config.yaml
num_hidden_layers: 11
hidden_size: 768
n_experts: 12
experts_per_token: 1
d_expert: 464
d_shared_expert: 0
hidden_act: "swiglu"
moe_layers: [0, 1, 2, 3, 4, 5, 6, 7, 8, 9, 10]
router_score: "sigmoid"
normalize_top_k: false
routed_scale: 1.0
balance_loss: 0.00109
balance_bias: true
scale_expert_input: true
init_std_router: 0.0127
lr_router: 0.000628
vocab_size: 32732
norm: "rmsnorm"
norm_eps: 1e-07
tie_word_embeddings: false
optimizer: "muon_variant"
learning_rate: 0.009
beta1: 0.9
batch_tokens: 131072
max_seq_len: 2048
train_tokens: 590200000
max_steps: 4503
dataset: "wikipedia_en"
Below are experts of layer 5 (counted from 0) of a mixture-of-experts language model. Rows are named down (a neuron's output weights, with its number) and show model dimensions 96-191. Each number is 500 + 50 x the weight over its row's rms, rounded and kept within 0 to 999. Numbers have three digits each.
Before each expert's rows: "comes before" lists some tokens at least twice as common just after its tokens as in all text. This comes from a sample of Wikipedia text that the model never trained on. Tokens count by the router's weight.

# expert 2
comes before: "the ", "201", "200", "a ", "202", "199"
down0:584524469469508470543550557470488518494428434547517440557412556494473489456569473540536548485537554518520430487532502550536499487473512480435522469386473479528537460574515435498474489481518498457481512535556483489522457472558501482471534438454496482447440441507518373469560586507502473573
down1:542505506547564508555444488491540430474411567542567530490520497496470486469476450493493530501582525438494547511545479553410548433469485418553625516555548464493464463528454466514535572493618472417483454540473541440557428508491500528535527556518429483507527474454518615538511485703469510506
down2:428528456479533451508505578453439498494540488542498563444517558520547577499442547584517403463483489485531515465429608424546602445504448595450428425524513478484503468452569534507543505533447503412543475419423481440483372507466627489493510489469454465450520551591534458479559535568451472486
down3:513469563448484438558483421431590533492532593420451502487436554506478601494488494464513421447560624492475489513558471448477387489435537573520468505462460542480400514533522534389514515511515523489493452579396542491570424463498481435541570552504458501492538602469540506481396484510500608493
down4:483456428550497552518522581530479437492417467490538474443494497503465418516443481479517474551474493469540529574498513405551483534621468493489474509480482482421372480495549484573496447499553517530482549548545549500451562442544473569450533466455488459570508481599539516434493525471595458510
down5:557516547440494490470458514405513502524532569458519435476462411458434494584538495464461516456423481511448498533432567505503570483404463556486520574501471493605499445537446451465524437487481534433608523523504552551500499491517561470498505509557480498433510540555455382514581478500520543571
down6:511504502494554489558511569478468501407502440551523510475456561594514571442499514460526468485543503460480569574434525594460531474507500599462516535479468468487449545510464515520570505516503510514481479523560560458536464476543500383448488501381512498575496575486458497507514457488506497475
down7:507528508445447526471492543467550524476448499510507529441536479541488499628497523610494490479477444426563494482567521499483494482434567508534419484443508450538454481582483545543449504478456425480528432512605511553440517503513475414568531428541600482499514465556452507595501445485536515646
down8:538533663582519473544571504590492524395542523539471551525535552349550526463402502524550458451607470464549533548519454500497455510574503475526534546442488475481459452512444412494550509545481478454509506479476537528528507460458583434488519483429471428529508457455480550497568499486457445562
down9:412474569478580482448546619452631490495485540498545513496516493563477522424480589477505523485503483521498377466527507529524486523556399432487458518510542607535432538587595502566449494544470531498496568487488481445541545462529503547504500479473537490528490434476489496569522508443453575487
down10:579512491526496537547444556562500516518467527506513414508384467502500540490469532484559508448549481412510511402511486456557524540446486524476602548539478462474396523519459494571524526449519490554529547468546505441552564447494482567579443534490483631482457501614501515530528484453596478458
down11:557454461469415521528479438403555530532554492522546550551522521510493424514455507461526495442494451439486419475515535465469437404543499452534496489552553521520489523450445491423493482516464485437495427599578553603491509531519500547588389430528552409472532468544444554442587561610521484458
down12:532483455640555423490389519627539413505527530463562491459545429570497586478485535585557455516539415539455549543509575506470493439541642614498447508471538421487524385479481483549450496496495474492500500529610454553474555534466537469408470606566513460482505476565431491572565560426513476546
down13:587446358421452476433519531489565496387541457486426484565502519471491470391574493513448444572488548569399468517561442545532545560482535486557425472412485571438488489606537466602471485487550588486424519441554539545425471462462534416446437553454506531443434526503499449444501512552496505439

# expert 8
comes before: "\n\n", "s ", "\n", " ", "\"", "201"
down0:441538541553468496600575482538533573444514479436543640523482457437434454504550617584568518483582489451544562531517539497398452506533529427489585513506490471493467532579413431589644428483512487510557574503456361507459480541481498450561405491483389518490566504476493479457490517509527468488
down1:496572486486474433579417507443406394441568527559505538554502497467596470437446431574479459535433466470507547433548493399544588483433469505567389583500459521560459542447538497418466604382497503511486532488535481517522513435496497451448474531488446599536523422402480508518446617501436463496
down2:447481506527477458470473571545559468468478420542425386506548449566546569407446567488387492440512482498559532386509482592503503504555520558531613392534520526473620518344480476498483601516566441498486547547516452384463406449504463393410520547491475465483435539473468538512567334480540489478
down3:501480513490529515477476480492523456525505584495432527508553525429593496475460494586440526458478506468484599519477571410388562426524491553436579529497556446546425479535439517527571536498440546597452512434485508488468524629483619594577505405520484515524535554407554514517514481475540528420
down4:449456471549515553477414431437472525572393500546523548430445486506504503532512483615484567504438559483492505448526413573434400569490451506561468518548504499550525501487564538440511531487391500496591533450409499555387442520511443553543472437482370523563531456453488550488474515555463490456
down5:434514467460503467435501540459473505556490568504447556536554502497443640427466495609469539538412479507543535507508474522454586510547542518511580527476479489533513455526532553507523556559604533415486582496509476430489548430643485472446484520467505458520504588440397483367585472555513398514
down6:584536515534482486470482493422444483585440512510511461546480461612553542476534392546507503382451525546443400496428374489538416519435486527498478532545442483512491460614473469482499510514493475511539442256501544500453426446458516506510503429530539438482532444445510556499422480494402525465
down7:564534535564531463558408506515516478581485555471504445470488550483509523480436553554446415489581501449534471448471492521530392435439497477462439502492471562445437418463545551448449539479474544442484439538467471538499445523484610560475484528542410536503494422513488472529444430446488451478
down8:452558479494518548497572489556531503528473467453575467518541477511462496554489485515540434535415530488480603479501502504537498418450475387464527506477512497498544568448525587451514457544431503492577477526453502597426478450445418473444507536523492455493491526512382593478485509568456457492
down9:552537543507491496384559520577447508540587556512543494527508485474499475466564586542550563528525446507442518508546492450520526455538414439561404495561472501560440553514494505595560550503477500411475536499470572355574467447467509530523513515476453491549467399525458460526585489461505515506
down10:453541531567550452547367567545462477413486441549559559583494520480517525412615517479540527535444468629543518502521467553522592561639569501491440532464399475503459601563501558429566528467469449524487518543567473528455464466462370487402515468569540479532500552539506587526551542501477491444
down11:505567536560449426542536576490429498451519434431436445548491519515381512530522472468422572472586569469515504516474457493479504459523500461471443440476578476493499449495429418511491435486490501442465439463534496436484513477465464490523553499525514503518478515471589509548517497549412374526
down12:502436492593549435396483579570479537472475438504577475436494516461548501513538551565496561443570538531481465531436437581529517441509484517518496474465540448530563493510533504502463475521523487451367483413548434529492526472503527487546516545425452504495528456526404531474559516469497534458
down13:491495484460585428529518458479534573481532460469536411577490428485539523489477521485552525477443439467503574411483463506413504562505517426504537525470542557566482465501446600435504503601533457542541511525572550450457541490493480425571463522579473460514533480467507434582557544463461542462

# expert 5
comes before: "the ", "a ", "to ", "his ", "that ", "he "
down0:488486477448506529488509536491474490460519408548470455543579566381541465553531389513505529479496450510526396502507462539563458588518525533513441527472500595561475502468478522467477431518548501488531571522485499599540489562504563389405473465510495482532492527555490408527448528508562510516
down1:459441545476532507490530567448516543569484488495489472478438526588527517470499467426548471498513450529558435507564478476517531490565525528521490530482423428441475542476483555410501439561566559481495507468486515474526466464520509600451541423501503549485426490565485585499449484431480458456
down2:466534482523502394566543478553533581540385480523517525502545530553565550451543488467522578515380430530471486469565478519507502494526554487539491476490540461523555501459497343545536442531563459388472495438508516456473504502434417629513592496583542446618492547486521566464517503509543445546
down3:523499413494469591528481471541556582486488563418500565543479494554456575471482415506511518586456485471468531575491523572491637545482508400567539479398519446404533454494528485625555484392518553497449488523518501535533524541496537563540567541439506442582575434568523511468337529523445569463
down4:494534585493500541473437547616488533494468530476577544545468586493450500519531559457482444494581530603441504552476544484492505517482507545444532418541427495527505528509520492494545506439504551485507457472476521484439454455546510493489523431496502474510456488485543530533514564498476574488
down5:429456469493458466558517484529468473634505494468494510503438554484442526598478507498393562485437437539514408434448531524510489444580504541533516463438434572557449542504535479579495547450477485481556504557454494463518451544395455473523408462506519554463502544604524457442554535548542438546
down6:508520530605597394567441470543480446436515484490486457461448530520503506455550535439593448458537418487448464437498449497453475476475440502453501508511430506483542504522476448435527592540458563539550450471479585540490568456608571449493539589518403427582545524513570441490485475496459535454
down7:441534478576402441503544547520518629538502447445520528521480492563527313545524554486483538416428442488477513441440546520522554558497508468495611495583489545468526580486441535447410468473457538498471490436481577486450481490464536601503545488465508587422478480511419460505572580458594533451
down8:413597506455498506476504570519441456447506458534490511567526533561474544515463449534568502400485511536443482548477513528541575557490448409463445542546520421572547432484432608483490522534462451577499522592541485407509526540489474564505580474526483467431511476482556467531455549519520468429
down9:426510495481533563411419508425547425554432578521534453532473550567633407407418373531443474590525578576512593480435474532531481502450452465484552469410569529475535486454432570569391484508466417515455440518566568516509502545492494536531507395453506527402474555510482546460483516536524555464
down10:412528550439514583462483513481586433527610517438544470474495451456490548487575440475500449506482510642547486598406542515476442404546459463516592537471428610513427565538546445604594503513406551452470514504505442476547487614489489345538467444509481453492477493551504548533469448537432527504
down11:485398538424502406464528557468422475433469486519586548592611501545586442500485510462485467552450555428559478540458484542486472539472457478472437504474539399495423512505572531451490439410521556522454487528430505506498547513471499540564526424501422549492498525518492541526506499545466531473
down12:608421554418497515454465470455473427473529473502504487504485598512502401452564523472567500543540403422532570464475534482506485491539454531519475430525505377460489580556480472479546526453555505463492433430595469492521361641512562421449524539413453526448446418454477553562552556592492506464
down13:518566594502496481517479495505533495500487561502445532482518538425532563363499556505518361418547474439547580462525418457490587472415572554427428512552554547520483428472443496584543458526525526493499492433548493424498503498567553456426459481540470477484454501555584478439537469506511601473

# expert 7
comes before: "| ", "- ", "|", "==", "The ", "== "
down0:533636521432498506479535539483483462514508486457497510504523502507495523440489495481477482528447565451511497489459436440540516532427485577473513513493479595473545546571502554525509404519436559518437449523539446460506511467505502549566566553440495426478501507580511571434538512511516542529
down1:427523528492536476453551359522433433585437467497551420460513542576524514423519502549560510629472507496449515594495490468581448520516485475510413559503494457477571369451578546486475506439479492563521508554424476531523536561493533478547454503453599422395632457478526412555533456466483489449
down2:440502524479469505477511477506514514461561476582512523500522441487456501400505463512423503564539508467508519413498508471438560501473511523432497402505529549392548415498465495541544497527476472495470508498437496469523486574557425462492440467495519481433560497532514544474532580443488512524
down3:500471467513443528551464481519583476526503543459553564434522460523411454525508473469460493514542543450510553474570535495548487531461468564485552469535476568499569469517421546582461470454557563495554519630525534442549478590481436530382604441483434488426399512522521502408446478458519534454
down4:522501501457537601468485522536552581518510573436511469540528579519509373535447468455589520594492549441431426546517573570441407385502491547572451470583602483539534428453514428461600507424396415540429557476620542515492434521538412477563514571406539488469504639453448494620502537488537492420
down5:566636645414510501458523476488447555531512504510503431497441430594564380419455531589550505531470490625394449477462521470496493446568507542493495505484552446482482512547533425556481392434493565494481477547485472468523527421561581456478568481477467571632527540411418539523459422427468479490
down6:441454432462597574583418584354476484594521438497547607469509473513484463584476492456534554525514440436487481479502485548515448555529452549633462585486513489545532488478527498446536482479428526435488413466565513470530468508573578544478438490473535516565544483463637506404467501568408490525
down7:391437532486556505566469477510478486598545470453598536498447566410548446458516572541433462465559461475437574411427544535431546498565443429584480532599458552444445539510478480407546458536464506518462525475571544507522402588571500493523493625564456464567456440524433522458461534501486462463
down8:526493512507506442498512491475468514487578582473526439577448489502507441537466428536442538568568395453436486478593515548499515464550581536583413515561513472438542485474491465631511497439524531448472478560465484524418468483560522509524498457538443495432572487441501455586530527536491375564
down9:433393503542469443439517512592408574533571525534454543443497555568515508417517483391536407504532575562526513457473434478552547406469472536483532503416593421418516471491493501486471466541468547495439609434492510539583516586487502512476526571554443483511529445513435549575484450604531526480
down10:482515513460581559505473501484445496532422580535466470533435514496503463373459501545453553461490451506564472464426693548537530512485507540572507515506476442515535564470460506572460515520578395491559420453559597530483440472552531460597482506557515411528467454556476403533428512423489500493
down11:507555407528509425540498441511578408590493467496465512499461495504578533646543643568476451453484521528446458496481533500512526511502566485536557439427457448571478519549430500504498526485576418509544440607488408412464511537434534450515551510497551437522473530490485502491424429480477574502
down12:543535499415558585474455479417564566538580496437513513545515448456493482628477483534460484535492498522415531486502544508646573452535598517564506433424424563460505481574548522537493505538523519457563470459453539494491458430507515580537494461561463499537422530523612564437440551503392583595
down13:520531460388536513512521481569517434554547599549504405538471413554535439463421551503510509517511447511465545606455459493510516516474525453495592468546588614552554427422535413507525544495482540572481513551453476516569499460508511570463552440474497390463452551526532530461432522510530419508

# expert 0
comes before: "0", "0 ", " ", "1", "2", "3"
down0:506515489500487409407448501492467436582523515498434456409528392602417583457531477615511532521584504438589557534494479584519483483464510497432492522502433578445421476539455506470516573576513525473451423427517564532642455466509453500427569521515543479512526482449561424510564526540524481570
down1:504424538486544495497437581532471465537490467553542491483494493614457497409530508517468603438508551500382412519523446489478596446489547374484522488499523527434557447457444546550564554502385527499453497487565456488453508583482541505532451456500604519455506527446478520521499496461480493485
down2:445487548486557445514564367436485547514488523433445506552460583441429552479488500499431618472568474506504496481572463584419552382524500358447458507421491430485493512555554493482478442499531435515454509451428589475517537498457380536522495572577492513494442500488517459403529510466417553525
down3:527515561466548439536488483506539466555512534545564510459504510490496469458516504471480550506476515556514522581498467507470475399456539488484406457430474468478560412518489585527457624505577528562427466545449448470423456549512582465459585471481493439546423488530508525455471444474558472600
down4:537494522519446531544467573530443519556342478548440599546440512614563462412443513455411447419549481510538588525524396491511454542511473558521511519454548452534517473459524466440450510522467589486475549464536544546569510386496525529554502523466530534479493563472554473420472465553454537468
down5:631508504510532435526466442512510504386493535476554479465529431444512511389480464526469539452442488500561482515519488513468498538400507543485485488419532464532482460364502483512565541534502516432484423503548474459525510549501435464573501575500532539571426529484449490522572450467465513486
down6:542456512560579567528573493564526464514602595525563515546463530478433512462469565595443509542526451523549451544483460444570473536438606481478514507528470556495484425533484582499532377473563533463543461452439545524545506529362559549463518538546488507611494458495513515539488452541529487429
down7:459502456556508533490455485506460606519466481559429437591450480485525474428482497501435545565510463558491497567384479493499533605573419430502481513507449511520565428522489568534455505467437473504519446532461463514460427511521511438549552501461454549569511508482490521449543434482467518416
down8:491495503497534494555620552518515515603498469512524509448585513522520493482517455445468441459567409479570557486579499535468521603574517542528455554444500621451459501559535515432474488531424523539501531445529469587434504559527597530413487403560488469541490477508409478485487524455504519545
down9:513557563423477484454503512482448509410568530556503489459573597509511362531482569566556513502486417504436486559524491443527480504455417469461567537542419457412438529537497432524564502431555493537525568507545494507480533490488447493456540505400517488646394471412474447465571441465467477561
down10:495501550493565552588616504556430537579525536431506446525476444514560541491501479507488350480525475450423494558518486540471517580458405416476477502443452576471519478479511506559472509517493441519565518442558443537485603492482527422520493495554544508431575458495573583545497508527415464592
down11:560545482428422515495493499443443437521581555539477543531527440488486556479442536462452427503528560476496522468450462463564505526423552460521369514599545463576515565487480426539532427500475453394608515537519480460408494493608582559450509469470522493557457512553552494499448455509506520401
down12:504370624424478453553449434441457517524516580504461490538509519482546413535501507518427554431536576537513538571447461556489473631477529514384472465479486512529481553449512528449517519480571486507507462499499517471479480499536552501469517452468500454478452551551516500465522601490567430564
down13:522460499535562505509500480552478509521499561510432411505428555411515403569514518513535510644520467474569508477452601547521551486423481506421458524411453416578532507507470465491526514402551569516448474520555523505495452542571504634596467529565543545453501569491492476574543499572493399500

# expert 1
comes before: ": ", ", ", "-", ". ", "ia ", ") "
down0:550512422581525528526464498513485466518480396452537424486467477524453537509472566564547447508540505520664528500550590493425617452392458510387504558531407587494622509457491502532520538473486470552534513448563370550451506586535573585528397517506446492501436443522523591515527509539416535434
down1:572509543577547498479492506555421534543486480410506505608498457458545410537480465590472493555452451590500476557513506554516577546440519446527495445456574510606479604493397521424482443521485529428477534566513527495555444442540493434474514555563576540484573514476471527514532382580468486443
down2:392547419433378522469489511639585523463522504498392497512441481431501558479591441431509473492454427477543519554525527422538557517399477554391560531556451470552461458546481525476530471513531481527444529504557472441501544486385475559521513584365568485470578514546386507429479560508464488409
down3:458551527553491495524462460518540570434479466479534482382431533452499561485537502552365524441511437523521460532437462387484448540421516556612517482533489560566512508459509479443516513408470500479503511520577476572516496497537487477525531583530386519553471569490500523374451397479518494507
down4:522414593540561494573521483547556563576532490459643492531515505479530464480467504515558461526513450485533445489425534503497468517431525472525527499550490480480513525501480522555456418491502497547542520515433455598641494510501546461355532407485484440559522418469547494535570589404482474589
down5:593587457448493555414446403578533469465477477607483562524539534458509572562476511488396525560536522534423427536571472479507513527427439451501525511457622606486549526436479531494492553517567484527461462576453463487524532463584401461521513545436439437520540503546501578526523563437604504510
down6:561388570465462479534445509538460519550428527450611559553474554368451433539524512557497478496504483551459472529495419476473533501495589458541502411522575566558517459603469549507437521432520466503489472540496535513432510477441604494346456482484567483525487382568537531472478447470503446475
down7:503463548519392519451566470534454504565504449493479617494577389550501504530539451449515558553476487500467508461545418441473503466510559398532544451404462529626510536532581489526507433446471461444478432484499386530405474403530529534423526507542504456522539501446483559533470506531454447463
down8:541472575514480458569506462483616457490563405482463468526487467529487524540431454469480415405446478580390515484507523402523435444488442493474449527478502469522511406490452454465387505477468494512488507553517389477509530471429474541416463501428479484536558459440438562417569515492611533479
down9:425456499572518537558515470445527531491585447520511459527472528465502451502439533548506524550538408487484462503551433541479558403508470475474531542510478507593595520533532511497542518506462499449410551516554540522504516477524463458378355511532467501515435596419517451538423441478474457505
down10:527534517480466440493526455478444452569451488511431548538454505491518436536432455464436476546540553519451555534512448521462539612487539477538507467457456521488486556655445531412504471460478447482657476524518462474544497410461492471535448524433511462402435489461524570517476413475558516442
down11:445460489485470416474501529447531497500413475515546464427525473414477525506469494451445440456471439573474452448493553529480430498657524492484483453403398501493530500642528532528455515567549495439484488508472520582533507580531560543445540533507481572524452596440516489598509555386546505527
down12:480498509480515472462494515538451542590489432484535488535501469519487476538397500481562518435524543492492580470387462521538447515550487421541606521448452481550553546435491420492523452497486462504508492524602524360530374535448416412508452528506462499457515477458575494474493489517450478480
down13:536520527576508533524501528546597548477501522503573329504501469555465555494511526560513530468512373480456486582607542512571498496497527516587569535423497569534492503504477500530487465519433453540476462523540488485485524464513524441523578571447553501493493449428418478427508499466458552447

# expert 9
comes before: "of ", "in ", "and ", "for ", "==", "("
down0:554506557503593523448530485502512462521479523570490546450500551552482519428552466448473510436401543464488504503526427504515524619486533480520587431514573543499454460582563538440553566506485570488475504504427511586500441509453538486464448384591491466476473505549524526508479435494526452481
down1:544591405480514496461554459480429519484535560580578549498462526486503464570420493488444409520486430547576539465508520486407509476511591528464456483506523432620552439590483515424437535546520573442436490452532598548474455485580514468529435496508529506449519469478500471510642421519484617616
down2:465553514555575642529455486490459435507565522510566433502492508545549530444478440490542485497487497546479484456549526388478482529535453488538524471503613499490386545557348554531581495483602512499499502497467561440452533499429482508465426521495454474567488498493439497544562560511513523389
down3:463557497460460463433475469469560430564391510489485517445589545510490554507523433498541422481454479558598465571456468570590567522548509530498541512614401488527426480517497450531463471391488546439470534511470408493503458472433538567542535526573408495576585516564438655534583398535502514538
down4:556479552455559581500529491475522414521500482471476485496416442482460516524460492510582518502559498457450395504501519451436475478464441537530486582535536482547514526520458467497511496536614486481530541493483527492498519492586483508486576633511461467591534546509520457511583519392555512468
down5:447423448547527578506507405543486502513511551498539443558473393549586515556517500523505504518485488392490470503591464546566447461548476423413547539524584438507424498530543484520505455429448522434539453473482625622594427352463516540518499474453481426590531341506387433430471593484476446477
down6:462493488477532455425520456513394431512422615509612460509567631471454456446391524521527555449558498564581448557538476518575486494512577526460572522542579567545428493399536518419519584485485600406520508464524394546397513470533440623575475422469483475418560483502409425446477505546483533469
down7:428461482438488475550470526472508427465503508502475546371496463526478444426472463470502594469535424486476541540507513421409437418515537478526507476466463504622465523536526478494423559432532491595522480463475525495599563529485518520499450510456628452494492457598392538567463465459490470562
down8:526524459497492491588501517507440517472592458535519567471510456492496457390407517461536581476570500556531444437480505616519531480486522574406471489471503457578470503467437511523564500427510459411527564484487505428500573506520508396503361464453532582542542534447571490518480490472475476516
down9:539546456523528492476501478417567434512499524446539492367489487562509524446473515475506388511462556501413505518555554480503405494480493434513542538485492564517475477538388430496396526442507501583433467483445502470471416542578441450418579607491500455509608418509538507492521526484525470455
down10:496509511565498444451501513471527559497438539549438574480542565475554542496490504477515487510549546403553588462473484405517618514496465461544464486517444431499426487520516462481485586484464537454574460440448595576509477509460559538593598494494485464477533522525534543542461490461530467603
down11:476466526449500524530418449546526547551570471461483553490501537494647418442545482515506530500481458450532393613461497526449532534551511479444407493492535582469568460444481472415453511465505474500511427551611518478533473601598504560576493526462606576508436552593447484583534502557497569470
down12:586381451517526517542535503477554528392500487457471508534548455480517413532501479600458443581520553508501524517439512533461438508466489494631422548439572497540449476404546496530583529477552648494521456504535551563483418540577473509428557578504499431428524517518469501533565442479491506377
down13:432451452511420509490517464440511589479536474420538497410503494466455531574503630543439556512504532487506467444463503567415508550458527602418590433488408491493494408559450485408565587527545562484440541462518482451567468439516535465440481462480565503558548398509442616481484386515506428559

# expert 3
comes before: "\n", ", ", ". ", "'", "′", "; "
down0:466471588483478419472405626506584474481510561503537465459528438552587486508535585522427549564503442548626536520536513518554515459500534458463484483477492514449452517534539517472522461463474454487440416508393529468539530508520581537522538510573502497448523551551563468449477447537582607490
down1:506525513498465517473440536620502500543441526509499543513559555464517487464393482459476582489519410471551499535549482540491448414508542541553485458554559514458465592550512562504488512498365497542515456507566416586540532450533404488574438451427437549506420521539430504481489439515537473503
down2:469588471555511544594526502415464518528515460534524410558448464564377474517605411484523493581510507508398513462548451447506477490521553485511488380497501540485476514468507508532549544497493439484536419502523465462481429530576460508479509472553569507528422526400538483458570453491430609534
down3:511443529421475497459516475427573475493514502511533527476541500593472585454450349473529553561465519513568457533466542510482446386511461489500513444485503449544526598497502529514559532471383542465473478594554543527507487490519442530472567552545513500514461516513523499451377449515411441472
down4:424532562448514528511447520494537474580500498493486553481590566488476494534488543392533546520444439550423543517529543488416449436449522529564502494496501476586581354403482497448458554512602648447536582559549524553491521503530404501431439541470568511523547414533535597484468572453427452486
down5:524514487512484411506439453550497485493550518541448499508562518417506497468566446464506520589488471587459469468524483477574430430503468459502486431474559466454511479454472545477507480596474535524512509498582444518448420529476505442590512486476474462461444421514461591558476505573445460498
down6:466490479492520585523513525573440472515493494512498511509490485542499437425471455460524542476406541533544464538439580504584451488568495393462495479517346562502460506495477509504549551538510531535555522520450502460472480496464454566535499528515637514575565512541538536491435468454544414507
down7:526489526478495502555521518436487576546546494423417502476526460501483507498527433538420511466480503518497567446506450506496467457538546533461496526470472483477531450477563494538510480507540448473554500422419569564535525477387558535453464520480484532478511494522446556588485369548587515558
down8:486546521544446480553563416511505479523426492479453513523446535599510488544614410497512512458478590534502551437517601455479483446489494468423476485526506424501466497437508483487557518515442499487567467556438600507529530575524586472553562447464530436490461510459521529421509466523588545501
down9:549515484431507499486532465537518427561600520477484491536474540469524498456468677490432552580507510518459465511480543523356435483558460520515518456425490490515511535487495507467431444440491544455524452519454339623507487521517537514526568529426500544536505512424515474594586498545557559475
down10:560428488550488567462542516494546473531455521526504503573493472460518457512356473454522452537549465493536360405498530553474437597535496441416537515578468457431494470454548529531540506632569450497375457471491458484394531439438499482491495543473466518476439425482552492578521599487475399529
down11:543592575554469507449553465503518559492465458446646490377544593549521539464486525450494460477483398520479523416501560504517525466575486488511566480484525463457453446485428506506509620444446537449513524559428430521560518513513528555579429425457493431493477489510593439486439476544521427503
down12:590585515569473476521431505532414524495533426448472555517508475513483415427490481464447487452520499485564428490539512504616488538503455512570522485521426513362512531542526561421553519607459387486494504474490431479461467523523483483431563387477486500433585412500327586466499445508488489563
down13:548518495533381549468479559610494491542550507537524544528486440528471473541579533538432482394455517496463480476443483491528496482483413418461504505456539458443563484461533461496574573431553475559544575447547549470598564485473572487529567584476456473448602431463539496538448400506538503598

# expert 6
comes before: ", ", ".", ". ", "–", ") ", ")"
down0:473467485490569498482489467591558539596497505570440422502446507474534509521474573454430520568484496525552513565511539526545503517595519425526500467559571465482489426487527469461408504542515559547439485537517548524494448503495435446422468525496523475536461452438480564543413360489413421401
down1:519519459540522475470620507438556534494429535430582562466533429533489474547552557487549533478431516580473486530467547520431497471570601456527539436533570492507566518546494510525578388550486542438496489445463473465581543489382559467468497508532492481451443466463525485505424490521502418549
down2:478520548461469435571538440513588548555515536519425470499452522454496524432436463562494526427510516509467550466467459477446505535471399515538462493525601456466416470569571543503411424529375540517542478413586449411485478512506554488484484486500556437403538480536455516439501463457493481577
down3:406500478562474447545445465556524493518447480487543531470533452636435482470527425483528582495537457581520457488564497430519559574435438527567625434563565510494458536503449481532515581479480558478573502528485544496505459463552494522499501468500435476465426507380510552539543510421456472508
down4:550417505518511458488476514487465533488478463445524450444555498518378356496494516481480524451507508542547560462454443470497513508480475498526429445476508461456519566535631515460494484483482609428480614515509511436512529457390556500567597486475450478447527523512548531458512449503541499516
down5:549440513629524516538452522430528484590477546473463454586446567504448540484496475572485509480574475492463520506574467563580509525434493598558566512508525520558513598509403567451448472410499522462556535503580538546585369515485438540484576510561490458535400522468542622470596611527487483557
down6:474430586534583517488541481541524561525529475504495453411534499555536497471420471521433392472514438428424468453496537461474458468542424557483544524524556522541449394536565549588541539454488469518553467579538490463563516467485458553410419558547451485463485539612459505481433511525506509504
down7:461389524506420445460630526520440480533529462546507512511520487505549510444395514486478563435508494529482536486511533545493530481474535408469504392572526476446537511494442623534558420562520458508505455419493517536531529551463425457457471502432514408423481461486553451408493584554522557457
down8:457547515527505561511554471442491467501545429473456557536481459468421453524505507534494580479456555498618562465459522479439554557474504528532457469437495482519550473568518463446457429452599597538482434515470517431499587524460592563555473447465460489493504498516555541584471551423478453530
down9:480522553477561528471504520533498437474555516516548481558483470512437475484571494480455559469427552510453447496547545517542366501475491535470499496520467542508494464516425525577568487447423415501477476494614584490492464509487564405533541577449509585553553482461504449516569441505503520535
down10:505485457526545483616440597456482563524600499521451475490446437558488533510606466446505520481564577588556537582532560589462535535434567538425567619482524562561483592448560483502547419430495435404482496497513554488481508521587523549519524538473552637461555453452517588523505526414490482524
down11:528469509496526483485507564455462479465577498514542583466503485479454505506559415513461441489524457506410476535442532554600522527401500537552441466516446511540519529519499549539531549606514542513496566550481434491427522499554632461500600421508483484515531521493401466508584502533488581604
down12:527482583505473480494543649510444554588458553442491459559592386450500480482549569372479451595490572398423617435480503514402553513467493494569446481497558486419482428433504494526494484481569481463453442357501496437568555462551545484410550482538542498481545483495548451530473531495495459512
down13:529443576472538559494533475465527423532434459489424466495549500564521554422475527544452491501530454545530555481529506519567569559443549507509539478591437474459485494476504508536390480516463517502497537468539520416456491575511484440454505555540497477483588568513563504480497505556491502504